Experts of a small language model.
Size: 11 layers, vocabulary 2589.
Below are experts of layer 7 (counted from 0) of a mixture-of-experts language model. Rows are named router (the router's row for the expert), gate (a neuron's input weights, with its number), up (a neuron's input weights, with its number), down (a neuron's output weights, with its number) and show model dimensions 0-255. Each number is 128 + 24 x the weight over its row's rms, rounded and kept within 0 to 255. Numbers have three digits each.
After each expert's rows: "comes before" lists some tokens at least twice as common just after its tokens as in all text; "gets" lists some tokens that make up at least twice as much of what it gets as of all text. This comes from a sample of Wikipedia text that the model never trained on. Tokens count by the router's weight.

# expert 82
router:112139094133188131116102092115137128141145095139109172151125169147132137137168152119139152121132117085122116118140093101112142095139089158130106154144116126117171142120124126126129130115160119134183157104106129112156105130125146136133143131112143136135163149115146091156100093128081097138114072146142159118103111102128145101111152147136145106153115123147131154158121077121110117159151083144106143133093089128140165076144119110116157103160103123120145152174137144147158138133112105109121113133126074095112131129130112128079114130117084131090124114159160156102143142176167126179116109136121126177157143094085094155192122147104146102125155131118153143164100151138130157147116123136089128140144142129149170151167123140159149140104093171174123110134168155116141142140168097
gate0:119107126136152106131085120124134095129148108151118129111131065139148134136134172145107101135092139119134111099085098127123135174129107137129126135137122081152111142103121124107129160113162147112099127131132097116134150174119147089125129109150103167122136134111127151137129092136135132139154121173128144105121147141110125135124118119155111054146154090151140195184143116155122129160111111132136149101134145150125096118125131079136136132112138076129127138089066141121159109149124151122121135155122117101115106117104158160135196139144085176107113142117160100159145101105156141153161141161127131141139103097132142143122171153148143185151157152101111124137146133145123118166100077102140145137085163155098155165159119122151099156158121128111123109133165121212120135100143144
up0:141107165128114118125124167154118121119163095114117096109113131124148143150123160108088148080142122119196140134147102080145143118122100164175137154106111114100150156117144114129130154129137135122130123138149123130109129105136125144133131129132136108139112130127071099108164105102129125152117095164190054129114125123103143138158151144119147154125154110122143117104109135146110156097131122114173119104139102105105103101153173161135138126173132125131131130176136112114093102091136154123104135116134106140123112142103116144144100159147174120089151155137110105124137141121150145111123106074114150147186138144166085144090129141132113099120133143062170063146113099133104113124138159177087151108124163169094149095116126141143141139090110098137138151138070090103164115128150113
down0:126100106078158131162124129137113119149132133116146170124117166128116177136110123081139162107127126086092122117126149117175142104130147112089156156119079149174132157146122093155145148158119110136134143120132113146133122134143171132118140111156127150084130119126146126130136161139126175168168121138114168107161088093120147128118109125096130136139103151079133086058118104121122175125122165147140090115150107113137094154116119151131173130137143150148125145118158110129136130129143100109119132129116119095076150162132156124146076141113145168159084105122115140202106122087123141106118159114118124140090116099091109125122121108154120128117143159123167110107133077147167076167116133103107136143135178132183115076143096118128139114140092095116132093136100126132123140122113118
comes before: " to", "ointed", " in", " the", " on", " a"
gets: "b", " sp", " out", " app", " Sp", " back"

# expert 88
router:120098131139140107136125098093125131163148103155150165130111143084165183147171143119120140132131111151133116125125102121134172133128136209108108120143136160166158119205098130146129116187147115098144143119121123167123158137150136159123123121129145124117102145129129103120136157136112108163125117152092163114147123109071150105105165134151145124112129104173138145159090134099124120147134086163138175124126110114130136100152151132131157117127130104136181129136118139165124122107107151103126078082192149128141141158127151127128082139104082150109146140150136143154159180143098118128068100125103120150147154129108093128145169124098145114140153112122167121126145160117148108204143121133095115151139150134155130119145137116143169127129127140115157135135155134179143124140162133
gate0:134077152126149136094097149146106080128138141111138107086129122161159151125137121134128166115198141115156141123150144092129166103115123158148135119103080110104097134156116121124171122123146131147170166153095149116134140151167103118127118156128146110123094103092149130156172173155143139117113141131108093173142139125154105144084149151138121118128092120133134115150122158127149147171138115132105115134120111162111107123175143136165190133152086147120143140113124117149098142108089095072103158103156134134172126114105112141113140138112126159108164105124075139211101124116134143125145125145117125154145136103115129119160129109116120086122165146114098136131149091117100100162107151137130179132104123131143134135099166120128123139126121145138135123128095186192167117164112112
up0:128158183140128129109150115114129193114144118120138118166115182095074151117088129121091149149136138139137104125105138117100108127141114124122154094083140093150116151113120148174151150132119134106179132123062161097088158126137119137092165103139155127178117154134113128103164146155109117130112116137105095100161131111150128151170079105164120090095152140118171135122126108109105127091140122162142127139131120148149105153113141114120117163103114156120107157097124073134145114142112102070155128118122127142112097134140162154102122106096121084129159140133146123092154115116122072160085123154161125117131099158087107150090168130148070106142114131172118084119119125136152131128159129112164109134156094103127125144136100099154130130124116101089133162128110146137144120143134126
down0:134119133121139111102115113090142129142141120141117140089146110105145113121112104119128148101134160143142134088113131108095131126103151119099077077121068114136146113122139125137131105099125117118140099172102129151100163097149098127118118125136118099110094135124100123129094091106174118106118100109089081122102140132121126124116198127119117121111122111076127157133136140134126138127083157111141092132153138071138125109142089136106090090137129137111131135135110135142184110122163126134129133139133152122128158102183187067133103117149118187162113178131112094089120129158134141134100124078105123166094115121112126138101124113085093110124161134119115145125093101118076146149081154111117119141114081140132117142142117106142122116166154120109077153131122170103063112113158107
comes before: " the", " a", "it", "ited", "ition", "out"
gets: "it", " with", "red", "ual", "che", "ited"

# expert 83
router:092093094144135122073086142129152123135165104175105104158159135135140157162144129143156156161164131124141123147157113136157155139155092149113117116157130139131184123151107118129140131150130107134176118123092155145142139110177132135124143100100162110105188137128148120165125099133110087146116114152149125122102116135119148086107121123112121116093114144141148175180094118133110131129114106094117156152081100104159128089148122108188151111174117087122148116149112189167130142107112135102150123130138117144132140162120156119133126125127132119102122072133123136102152150150108093148101122143139129092134185094138090142130118117127181123132180113097109116115105121095124107155143148110102094149131126120130172076128143131157154143108089167135160118138172126115123163128138093
gate0:140137084175145187116098149113132101123122109128108142129149092141115124115140128110159158151166138151136127126165128122130154133106114112117153106082118135091096121096097122084124085098103100116090169167141130119116135088129149098102104108109119128141166154112109160066105149143121144142072129097141116144142127099163128083084108129113148091114106083130136140114131112154158098125078135123107121172130156130133147110133133129147116108082149147122133156123125152170143103119070108151106100119147157136121167183136170094136155067109156109106118147129118090137151151117118136122136116138087115120152131100147120131123111101106153156154164104101108162120086147122103123118120141120105107146134160094145115170103136111096144111161122118189113131118166163136138098095121122
up0:140167123178162131129098133124126142110132115116155109153100157123135153133149135167130136131128114104147105101130106136174099140139129145115179141119123094135123119128114160114111126106099131103116167134145156143144123150128071116124182097073126071123090173109204134158124093158147130097106108114171170099111132129125104102137116104114112129118137116117124179127102142107125104114123097145134135091123127111115156109117102137145160120150104130167159163161135147108124076100162140137110140078126145126140124101122131147125133121134130141133134157162105201126103121152134106058115103141123122142155099161139091139137096084150168154099163140101132150123099124098125136126171099123136113121088094122141119143111131105114176103121163098122121152120171078162098126135162132
down0:123094094101139137110132158088111114121155097137136097104109132132091149111144125123122130102158121150164123109140101112100145143119134124091121192114106115124108125127138117124138103114125156152126150119108084117122185110117154175124152171167099134099121089154109146151087135126169108137115130154104112169123128145122131148158135166091111097126126162115151081138122099145106109138135110112127127120146147179135101109124152107080146134126153146123057136156172152118167129083183100130140126144141115107071168098098106151129131082104126120156159155157113153092165097137138126124136095100133150139166170099112145153080142141152100126148138156153096153133153134137153084147117161130150134132121119143111153149156189120129138158120132127126161116127158122163150113099177118
comes before: " by", " in", " to", " the", " that", " on"
gets: "ed", "ated", "ted", "ing", " used", "cted"

# expert 25
router:115102139120154119127146106084144110163125122195069140185094153125141188139182152112152141133112111088120136133126097123176154122193125133106112118127131126106151138130109100150124132165155122150117126133118177128126136088159105109137131123110159128093129128081142117141076098151134105108112095141167137127106114110111151110119140139106112116138156140159104153141108107099123130171145121132096158145121126137119163123161135092158136128163120152171116105116116141163130137131102088107126113111155141120114102135167144136139102125112105144082100083147104116128141168145149113160116114135126181096108162110130127146123124124180171126140186119093160122155119122085141145198155111138110107141157159116135112103121152090149174121103117129144154145127129173095124146143118140
gate1:135073082146161107063111082162172088128078160151123168115127106112135127136131147062147122128136082129149144096105129159105143151113185112149105118110093159128152139165205103103102131166114169135120152124089129154144149080114129143119128126119152150118157125132129151142158140131125132112110111105131136173118144138116156120152123092105098137166146121082155108119125131190131112182076144143106138128139100116128146133171109125154106110123111096146115159137097113120129116145120123141113118163106144148096148106176111110101126091152144132106101154119107102117131137124120128124101129171090167101130122124122134171092105114154184119097155110128143115093145114138155135148132156119114148134149114128132157109093117126120089146151107140133113133146097133085137121143139110
up1:146156119097131136144116139089161138089105134172114153107110150115121101157124179118096113153148169109116141103136144112139135124190122126143170141157147115116121159112093124159125093161123118140104147109134116161145105125094147089154086140153142118130191100128161146146110133133142095157141157125127140102146089126117118121122108099060159119095116141133131108150111120137112104129104152116160121111131130159146196149093096094088093088114111118134121102115136098131167107130147072119131124141143110180109152142173110086102059128105122149112141167113156107140138117137079124128132121116110152126120119122113134115116122101111111119069126157130124148120161093109164149164154123111089126137104131156109155116060115158137120136089084136143111145158114115150130123143109132
down1:123166119137072114155140138120125156140065162191137088133094129144130076123125161109157090142123122124120100154122112137152129136148127095110118142126136103113115119114127126110111152127078102109124172199106150096114108103094141090126150147156072102141114126160105131106098108142149137087129152156203128092179117112159097182114144154133133124128118165104134134143134134154132144143118120144110166138119122149125105131149133138106117120134128122129109116092117166147104135123140128146086112138106155138141108174151123116156136157119095121096136109101145124154075138099183114127115148101167159140127162142118157125138093116088150078128131178079127120093144118165119109117132135100187140091136115111116144132145114157127140143137134139136107087096138142116105093151120111
comes before: " |", ",", " (", " and", ".", ";"
gets: "ow", "son", "ers", "ge", "ford", "s"

# expert 110
router:107108114125134113085131106126132095131130114163112188140123135089124148160154163135167170155135124099102128136120131153149127149128108129117134111151105150142147135125144147099092100140133092131160142115108160082130161107169152165069177112135140120120175140100115128122140148135118097123106115116144146163122089115119146091102118147088113121107124143159143194174078124130085109131129099140117163167094112088161098105177147103161130114154137116166111135112128136175126173151133127125145103093191120121139108125110147140138083122114113143073096109159112137128133161132062090141067109129085153141122145150139119148136147134151182118117125091123133132077124114119167130104139145122115124129135154110139153099137178107148150130103103129135123133138129149125130136123141127
gate0:178159125147124122120103106098141106138146117153109132174141140135115108120130119096163105202099143138171083162103093159151111139147141098106094146135123144139129090090140081094153153141096109155130091133123156115121169108105114169105170134111147095127146163144065134140110131129137133145113162134136142142090091097125103153144131133115120148161117105116121132124117086138141156122112122114129128129128135118146099162163172085105126112118102125097154144130145130132141134129151170088132126084174158107139105151097123116113134149131136085145100118137062129116155166160140142114113110123125129130133128133116146125139074128114107110107111124121158119061128126129181099150119122133166092183116146102150155136121111168139117088099169119172083122136132103163136103157125118
up0:080097091139115134095140124108153118125111095130116132113144140107118140119108165099143135138119110142138088120175174137142178123139110128142163164146131100144102126103133155147110132101146152143135122173113121057177108122147128151139100111111134161163176134112110120125146126096133141119120127151126133103100146148142144121143122163115131145082146149147157147095170112164160119139116145122142113133096125171125107117128171136090111112141118121106129094167136107119145111145126099116173135171099093117144094158115152155157107154095131109093171159097106125115132121115159128075127101150132119162131122117144090153186111140099104106150110116151124120146172120176153148069135110149119127104125122135095130177059095105119139143123110136122208149129096125146117101113132149
down0:158126075113131141123138074125099119148118127116119130087114093119105134134101156175164105101144123113083119139108166109147140173084164139093118130118145137108123087146164144148165156158138140111096135129113093137132148111118120078115112117163127106132118111144091115129160127138122123146141165130130092144096162124092135135067119105141116104058173124132063156118106150110131101137103120170129159129161128043136121125117143102147125126147138082095144111135098133108099098114044147145117127137116164122127118102111105163137121183145112149127132134158115153157107126124167144107158120115118103106118136141157098124153110093151113095118132108101127118121117121128114125113124165150147109116148176128129127109119151098120145149162083113115083138147113162135144124098135116
comes before: " of", " and", " in", "ation", " for", ","
gets: "ation", "ment", "ical", "ion", "ient", "ement"

# expert 64
router:110103096130162128106103101104196129131130090153124155164129142134172136150113153103140136146125116098119155176114103165169138167157142108146129138109142160133140117149115113126187134143132083155151136156139193115117138145153108186125123106109149107128135121117166095097129123157105091131103106128156174112131129119099161126095131093092174125081127180128138136141095111120126141150125103132149134138124140094151119109151155118181137091127121122142116151149104159115117173120107136124165133134103146126111127112137125123137121144102121131095111108109095104103153162123098138169122129164106143079153135104091124165120134182133126126139116098107083128137129132125162155191153129126157094135147182092140175110149170154147128137135118176146151137152107114082135128116124131
gate0:123168067119112136111086154099151096155104128128153146107098147145099144137168115103117148135116112097140139101166104140120128140102137101149123106160159145126137103150176123144136127142127091139111136129120123139132095090090152080174121087107150135144146145146097116119086092136134162128097087079136143098109140148130129155102125128093096153122137131136106137136096115124135102126114145107156097112123121166098165132132123136125117129128118104072162160184111149163104173118118135110087138077124123124149109132097181120073123121080155140118143130140121158131123127134137133169126127090138161178100156137130133120094155153160146101126159089088162110132127108129078127161133136141144129152181146126154152097130169085137162137126162127134131149115077139125181135145113113
up0:114102136120141109146150173133155153111092126102128162108148110141122105134176122192199144114130135133118156135130159107105125101145117140177117135145133115108137115131117155134081147154109087121145114116133101143133161187157106151125133148137117107121091140160122096134131131082149147103105156149140134146121159125126102089114160149154143115158109154173097124112157097123114132131155090099137154092075079124146088139112172125165138130119128096136108108070158096116134117138143148109108128127118109106133153113144099129167082130132128144119111130110121117132175145087135151110124111198135135092132097139145116095141164128136115134146118119130104135167139170149117135134102153107101117122107117083167108136132092163153101120163125137133095116111134158143084085072141173
down0:140102133105135123159128122126143135105123148163092076174177125129109093129151142133126140119126121114113104114166110111161122082093124128126066112111126142172134145100173095101113127113184113103142135093121131109116151106165122127128118104142161140130164118141121117135116147102128112121139138119107179164111074132123151149101067146185142111117092151134128114113122178146154145149145122138157125107125085130084186139145136140139132130115106122174129146124129129162137122156111108133134133116079082118115120123102113134131126146124067050115127144127140130097107133164100114111141121112173159112117101162171139144151144146116129126129157118095160173138115100132134149139168152116088170101101123138136130107132130139125066098089137142139075122126143099132097157132148156
comes before: "ed", "ing", "s", "er", "ed.", "ers"
gets: "ound", "ign", " work", "anc", " stud", " appear"

# expert 117
router:118142093120156124101116124077138089147155085160108127138151163106129154146123165105137133124148125156127132145124133114172149140150110206097119146174137171139166117131095095110151141168155065166145122146090125139115146102119126158086127110093128131143151119128118111131114114137074125171117115137130139115130135116114158111151115148118145124102171136148177141127129087129149083128144081138140147129109122116133167070234145138175157135129106133118126115116097166140131153168094109126167076118156126139117086120153133138123082145146125115096132070136118124149141136088118106156145121140105154097127148114147130118132151122144136081152106147148138129143124138117150143141168129132091085150115140114154110141144126127149148130131120153149121146156128137110095156128156114
gate0:116115148132066116080092099100081094118141067086145130118134156146079124117113155107145127155124141150141073117123181139125140136149113116122117127127140130146145131146121093170159088154129115119159135102113085101141168111151148136110160113133105136108089141137155180154129103096111139111143100144111136148157139116152089155144119104119080137117092132160104102141111107123134096127133137127120127127178096108122107114095146157113129143091156103126138123162105142149122110138115140150190134136131105113173110096104143154127142119113108124157068085144096127121136123137150048106087095086103129147158115144133111106089167179122113094180137153124147102101076141123110117133128131113119119128098165144093134112100121144160140135139112118112119120156119153121139151135120105
up0:093133134128142101137160117141139130104130178138119132141130099073116135107166126154120124107143155108178171118147096121136087134093099136145128092133133114138147076135085109109092136113140121097123171160157140108110142144161109095147128094126166177100135120172090108131167123140103100136151171113090094152143150117116102092126149155150151139183141125117118127088145148103132126134148122151131107130084136079133131153072138125130179132122151109128073124125162119129117095123130135139089102121143122134118175091112105127128123122129177095132127128153133102085130170119133127134146131164114130112123126072176163138126122104141106117133139084153140142120153122154126162115127137149130121151148105144132153181125169143132080148127111122144123063130118087097123152132158075
down0:150126127122126120117142133133119112140094128104071174155156117149118106121114138139094143130127090129125140105142068106117084089139067115114131137098125099160145147130111099136117137131127202147111116102135125135144076114137136153077142110119088094143115131131100111126122145122116104143119127094098189138136134156121151118153160126106153143170148133108142124106113123118141162121162132115074102181115086156115100143088184141140105100150089169135124177089132126123112148061157127111153107169122146116111179130103134137139102140147159153110134125154147127134121159162159154141118117099106110173156126141124097199120118118150119122131127127145157163104123128104189097115094108137143122153144118141128101128105104107161105139133126102164149128128157102110090131123128119
comes before: "\n", "The", "A", "In", "===", "-"
gets: " L", "\n", " D", " F", " B", " M"

# expert 121
router:142106090086135139117086095109153130126161128149132096162137149098153162120143124158132136170137135165117128128144150103136173132113129099105113120166126151181173126104107113132103141160146139136166116151082159109140172112146126128086137112086187111116129111081140122113120136150102115140109114135127156093113151102111164104089139114102116134120126138161087175144105112126109110134153128126078135152103103115124146091145123117164121117139101133105080101172130144145134131158126139094166104105177136092108114146154131127120093143123099117063114106141109167124160135142108123142075121105097152125139171121121070112137139101142148086142125123144134134147117157092147123149139124137107108157147167092137181124134140094140154162117108174168146163135131164155131146096141113
gate0:131110133126167146111163114129124160135073147140103124170088134161123144061104151135135134125140133123119102134104091155141153150121140138107118151096156116159163139158154149132112097164144180129188118134135150071181125160138129126112154138104110103113122154094126134121120103122133132162126158164108162130115129141149129098086131100143118121161146150120096135114125181172146114157119090089150127115128106130127062066135127144132138150111090118115141080116118164150129140111186123130145128096180159122119096136120112144109121142108148132090133136100127158104203112134108094122131098127127114098117118177146110143110095093143132137121149111157089106131127119133140146127148181173130154158140093118123137102153163144163150108163111120140145131118143144125173127134130131
up0:125128127193112140084160122120141155125097147129163109158151130132082137111112142137129108138116164077113150095114123131133137147088149153149181114144118138138163153131123125154128120154128119132137095092063139108153094139115132160119162128115098102166120107066132155154153151125097152114138135078143148136132175140131067129129137126121143127135087098122140108176149100128137178163132135110136118126115106115149127126096094088085159107144107116154133112119129097140092171156171151145173133137132114118141136113131099127168132110112143135138133102127146101144171103151128118097125143158109129119137154134152161165131116118170087151117138155121101168154162148146152122086112130139111089142110139061137123126147101126171089158112131169105117116079108119105144138128085153
down0:129121169118087135104118127096136092120104119155134161120098166156146132124081114107149157124141158120157147132128105115139086155102148128139143119147125144146179164066165136077109114139126140153128088093134136127135136145165150137133134173171115133146157115128158139137152157114122132220134151104165115129101125093159099166111105091092110140133136145138155101132135136141129122090144087119102156114127106125138122132118079162149135085142112189086123083126171090097120168160103153172121110098127141134082143139110142139146083112088131112115103150100119141150159134131108127141109131080099121144139123138097142115146106126132162148131081128136172129153111150097163131109121143120129127114158143093099105152115133116136122094131125165105147141114103143132173125150164126
comes before: " of", " and", " in", " are", " were", " to"
gets: "es", "is", "s", "ies", "ings", "ations"

# expert 119
router:125095122087134127118084102124149075168140083156128120168141150123121188123169157135173143119132118117131110157132128103117146125140102185124123156141157158112140131118109126120153173158167137110123146131137154111135130090130121131128122080109137102121143131109136137117105079126110103146074134132142101140123115127116157117138138098123145102105123133127135131141060144113108130150164129116138141158109131143156122126191172112171132125149128099165110093130127136138129196149101147103111089105147099147095125113138141106132131128114115110075115092127129132117149162147136137161080121115134143143187143136112126134156159136117184106161136126128109133111117141087127169130139112102054129139137125113172111089131129120166132105072104165175152160167111152132153152121160119
gate0:138158176124121145111094103121131102093128116084138157120158155124130132168160112106122073119145121160107119118168163117148118140114131142126109119168106115107121131114123175103137132181121103133147138140156161112109140086123170124135096130128091147141072100102106141134134117131112105146095166127151097113155137132103144151106182119114104133145133152113155070133157164159115134070111133122151150131152112142146141124125153118122143116126116127149133149119161180134136160123094158130093073082171135115108119106115113130146132097177082131126131095156162088097097146148120134103079125106111109108130111107130132130163130115124127114097162110085137098138150135140133127142131141158131126080106136163145169048145131116151143120084125084117081098152158120134141101151141135
up0:142146128178118087147124151148104119139142107126134179161105133135077120142146141093120128118147124140119164105137150152124116107139134106172134127109075172103111073114134107152095116166145106147120127112155123141145171156144126088171161101133125115123143134103134130156093097108130093143120132129174130100151112130112070136103128156140115121095095143170140096120156145153107107146155117150149115118115092111134127131136116144112107108135127154111112130149184127150133122180145107136137097129150100180134117098156098100156111171114131143116126092124094125090167154102105103129153133116121077118136149145096108108183056142100133113090103099111152091099146162121110184147110138099114158103122125106148133093137136121125129075156143107147107138102182129134135112114111112
down0:156133144109205139118078168135159110128137107137126096153145133140165144159154097097100170075155115139128126146111130114168141158109137118144155145105176092127129131166140158125123111124144106125127130117150139101157128132163085156138131159128122159150113107098129108119146116155140143133091135099152105135128075106116151146103104176094158123191111136145145143086129096142117126128153137110147120145095144135148101146146108133156172141129163148146118104107115113135148139077088119130161147110115121083089125161132127191146140112154096162124163119138162151128136140150121133110131091126121175113120132101155114141123098119116140138160143145112140126105109111139124143084166114165105113142183109103124106091108097054145129092101111121114117099127101184122115151120122156
comes before: "-", "\n", "ates:", "us:", " P", " C"
gets: "\n", ":", " between", "′", "-", "s:"

# expert 10
router:118117083079111141076101115098159124130128105142105137139120163122147132171099152132159139102114141133124123177157097096118121156148112125103145101137132158151163121157093132167148174114150110135198139121135125102136135153136108133127152121098161112164101176125117120118117101135109136125105091150143141100113121093117139115139138109097118117106114166121154167146109139142152106151168131169113138156117097113128125131174133103140144102142118086118098152135135124122159109137099120127144113130165158150110168094151120147108145163104097114113149140176123098120132147142130134165089079105084152113169160075143117165112166137135138123112183122117157130146122132106134116169130122140095114150121169124120119086165135091127142104132088148144131137216117147102129177104130145
gate0:129122128084109136083158126153136122151196145120177137134114113116120147098125100145113150127105138129156095190154122106109092148178176109102128137117128162103115145105140130145077168125160126139110130162130119110095161176113139122079110147162152145115147124164129108150161130136132121102096107134128106120120135101094167132131111120151156123116099163104123152164128140108141135110143089146100132138149148163113102149127148118105194118132142120154121094086089137149101116129102182154181117123127093125105147107153145083117109111091123083162096146120131127105113099137107145142163118121119111144097130142145102136108194108147154164079126145151167116115121105122118127147109081142157102113126124116119117162150127098149092106111109137116170147163131160132107141117141091
up0:143140131135128153131141151154123126157123099138141147134098163122137174126139129105124080145109115192112125126122108111085109124124137142152102170156146170114135137145133107125144120118135104154120119109110139152093133131113124083131125161140167114103092150135103172078143111143132134167138141155132089157097102121127137136145130176143139112067131153130082113097172161153153095135110112160097113135128119083157134110148168099143118153101161154117134182130162109135157098151122145170101126143168113120123144153147096177132136128113103139122121113114150146144151109122108128097107197118129135143184107093126134144144141117075085129092128204084164107169108120119139145152104115107120134094146127116110157091087123112137136111177124158130128153125121173140131104142149128
down0:142122103096114098139113108153129143099123159165112147145106104097102159162128124168142121099158129114103117087118158134128076117076161085096123166119124098136144157134196164130139104122142126113103136155174132124126120134124161115139148112129152145100138125117138195112162142129147092158127113142130106143170135115140165120113111151076135134167142116144137114146138150106143102093103107153092137079160144120114147128123124087181114152116156126148098153120119136120149158124120115120141110107112129107148091130137144131202127170112134131154148123169075109152142139107095092168135137128123094155134130086143116134131143118142130101128103116140168110101121122129168124119135073112091167109138150144138148105106172149125135155042112150119111116131116075132110128118101126
comes before: "s", "ing", "ure", ",", ".", "ures"
gets: "et", "ure", "ult", "ish", " film", "her"

# expert 3
router:136110099085128151141136111092152111110149134163107147146184123105148153138163137114154168143095087125144142140115118191132162127177145145104104125126120183192154149137104121137167114151135107144138127122130123103152132083149108150132123120117127086134125113126145125087084124094119068173149125130114140106094108125157171110136163116127130127138117109127127134134146083099122127142126100136097159182110085113142207142139142136171154082137143100152111104163137147116156155126068138086152109133158164140099103158129121136114149116127093109102123084155150139118135157112102144133106152145103181137142154150144149139101120152174136121170134116069118124161123132097125154135150100123091127137150129139152140107108146122149146136128134159168146127129156131148142116127112137
gate0:139152111120136138139132116086130164132120113092128133141098109086132117154166096126115139100107113101102109118132118147110154152095132092130174120134152152179151103143155142135152111156145171108161161119142105120131120164123165147140169116111118120135130193114167149129104121134101132123131141117179146144082117105147159120135089101142129149112095134140180112195155130170119144166096100107087131131088145126148116095089115100128104125125135149115109124115101110130156130132118094157202136125158173155115166103109141157162137136093123143138145107136153133150162152135102114158106154104119098137143126148136150184122122105114115096138124154096144136146151128086118150113152136165104118191131093080101126134101120131154127104137138162126074146113092098123122113147136082
up0:151135122154139116129136132130125106110134152144147149112158143178149122103078166145124098120104125135135150126162110151165128151161113162130084156152146142097138147119157115166107157100126087138070112123141160141124138125090095121081101118137163165130158075119117128070142125102102130132136131096085139138139111138151073155151116116125126113153136141101105163106122135129110142111165086106117110142126118086163112146138131124131160134133139161166144170140146164109093120180149143099078131158154123097155169132159085119115162142115148118163103171134115116139077094118148165136137153125147152134098129087125131159131137182167145138127147154133141108097125104123155108167078089136145151110159133125129151099139131088157139151147148088134154130166135102116089141129123147
down0:125132132131101167113127175127120103079120095154137143139119123095083144118121151115113137118126107124110156086176120108193144133113150124071129109103136110096110130130097176134141143113148126140108097142142132130127109146118113124167167106092105151122085104119077107144129096148136155130145129095112173102117121110109148127100079109089153109157152151129101096146059079115143105134120108117114137134144141127114160150092146124145107115129121119104145142118105110147062142101132123136076152120113127148096128122106124117129182178127125123110144110158150123123124122112111105136167192118062123150121133101136160126091097157156135104142156127103087078103110148148137141115093101088138163116119128123070122151127170122145127135144147117144126136145135135142124065138122102
comes before: " of", ",", ".", " to", " and", " in"
gets: "ay", "ess", "amp", "les", "au", "ee"

# expert 124
router:082123121117132130078106113107134123155156089142124112161115168112161117129160167117139155092128117147143147187126138151139144106149090172116145151143125145126139115118121119105136160168125134172167110140098191120165160123144145148099130110119120131133150136099148110147120101076111092116108132127113155120084132103071142108131150109108137138087121102134148117132108126109113108162154107166099153182091126096133116090154148123162141097144120127110147162127106133159158118132108129109130138118135131138112124093140139125147137173120123158111137127147089137145123171134131100119111138180116147129167139104138142140130113143129144100158161101130092108095130154128139107164137118154056101111150162080148121130216096140166172141139104144120143130152159163158090121140150117
gate1:142111152138100161119120123119126129120160143130068123087145159169140167141129103120109101124158151105130143168133093102102151171163122119126148143093170150134133136146133103135106123157164159141134123082138115068069076125120180154129176119163155124130127120157136134114111127111098074118164164150098139115099093188154120107136118134125172136105116141121080107129127090158135107171124144176127138136124124139101130142128126101081114100118148112134076159147150124123120100094113142158132118118129142158137140145140156146147147108068156101147155108137125124144113123128150136145143137102100142129142116102154108111128116111106154143162129103136096143136080116157129091151086097114152125123133083153097130118127169137129110094119187154111125087165104165119121132122138102
up1:136138114150182155135137136135095109155175140153148128119120160104131133136120127156149138117111138123106115180138123140136117137124073149085136118114096164128098094128145135104129104176131116141083141126129161105156092137111132083136090125132127122098077143135115165132163113124138124180142155136141140094107076166105052099101143110167123133122092111158160149098106131116166116128143178139058166136145130077101153096114098144116104124133114146153119119151136113135091131121116076168152144179158088127108093112068125127108134093096140130143087139131132102127136093134137128125182129134088103105142134100143160129096133140134133096142114082091144116138122115129101141101164151131119093131171138130130140162157128136124124112137102107112132150125112120119125094159135124
down1:157124139088135122196081140146124114155142095072108102120108132128119090097140138106105105126078098139125143085124155125095128122146142118139113140161103114107109115116113142146167150117133103116130122142177159119133123138132138148119096118126098096110099134110089153113122172124128183147134144107126130164155130116117159168105095134092155146100117127100136104091089141122118128136147161151107135112133129109090152161145147137130136110143063117132122117144126067119092098185132101104120105141137141145105152084097152143113093144148087156102092156097125159109125115160104114113128135102132107128103102147090102138138184143085099100112057130145180108138129135071128148113157118139159136113163146114114100130134120126139076122140134139100143122163139102147122120094112111
comes before: " the", " a", "ied", "F", "ec", " his"
gets: " D", " by", " at", " with", " from", " to"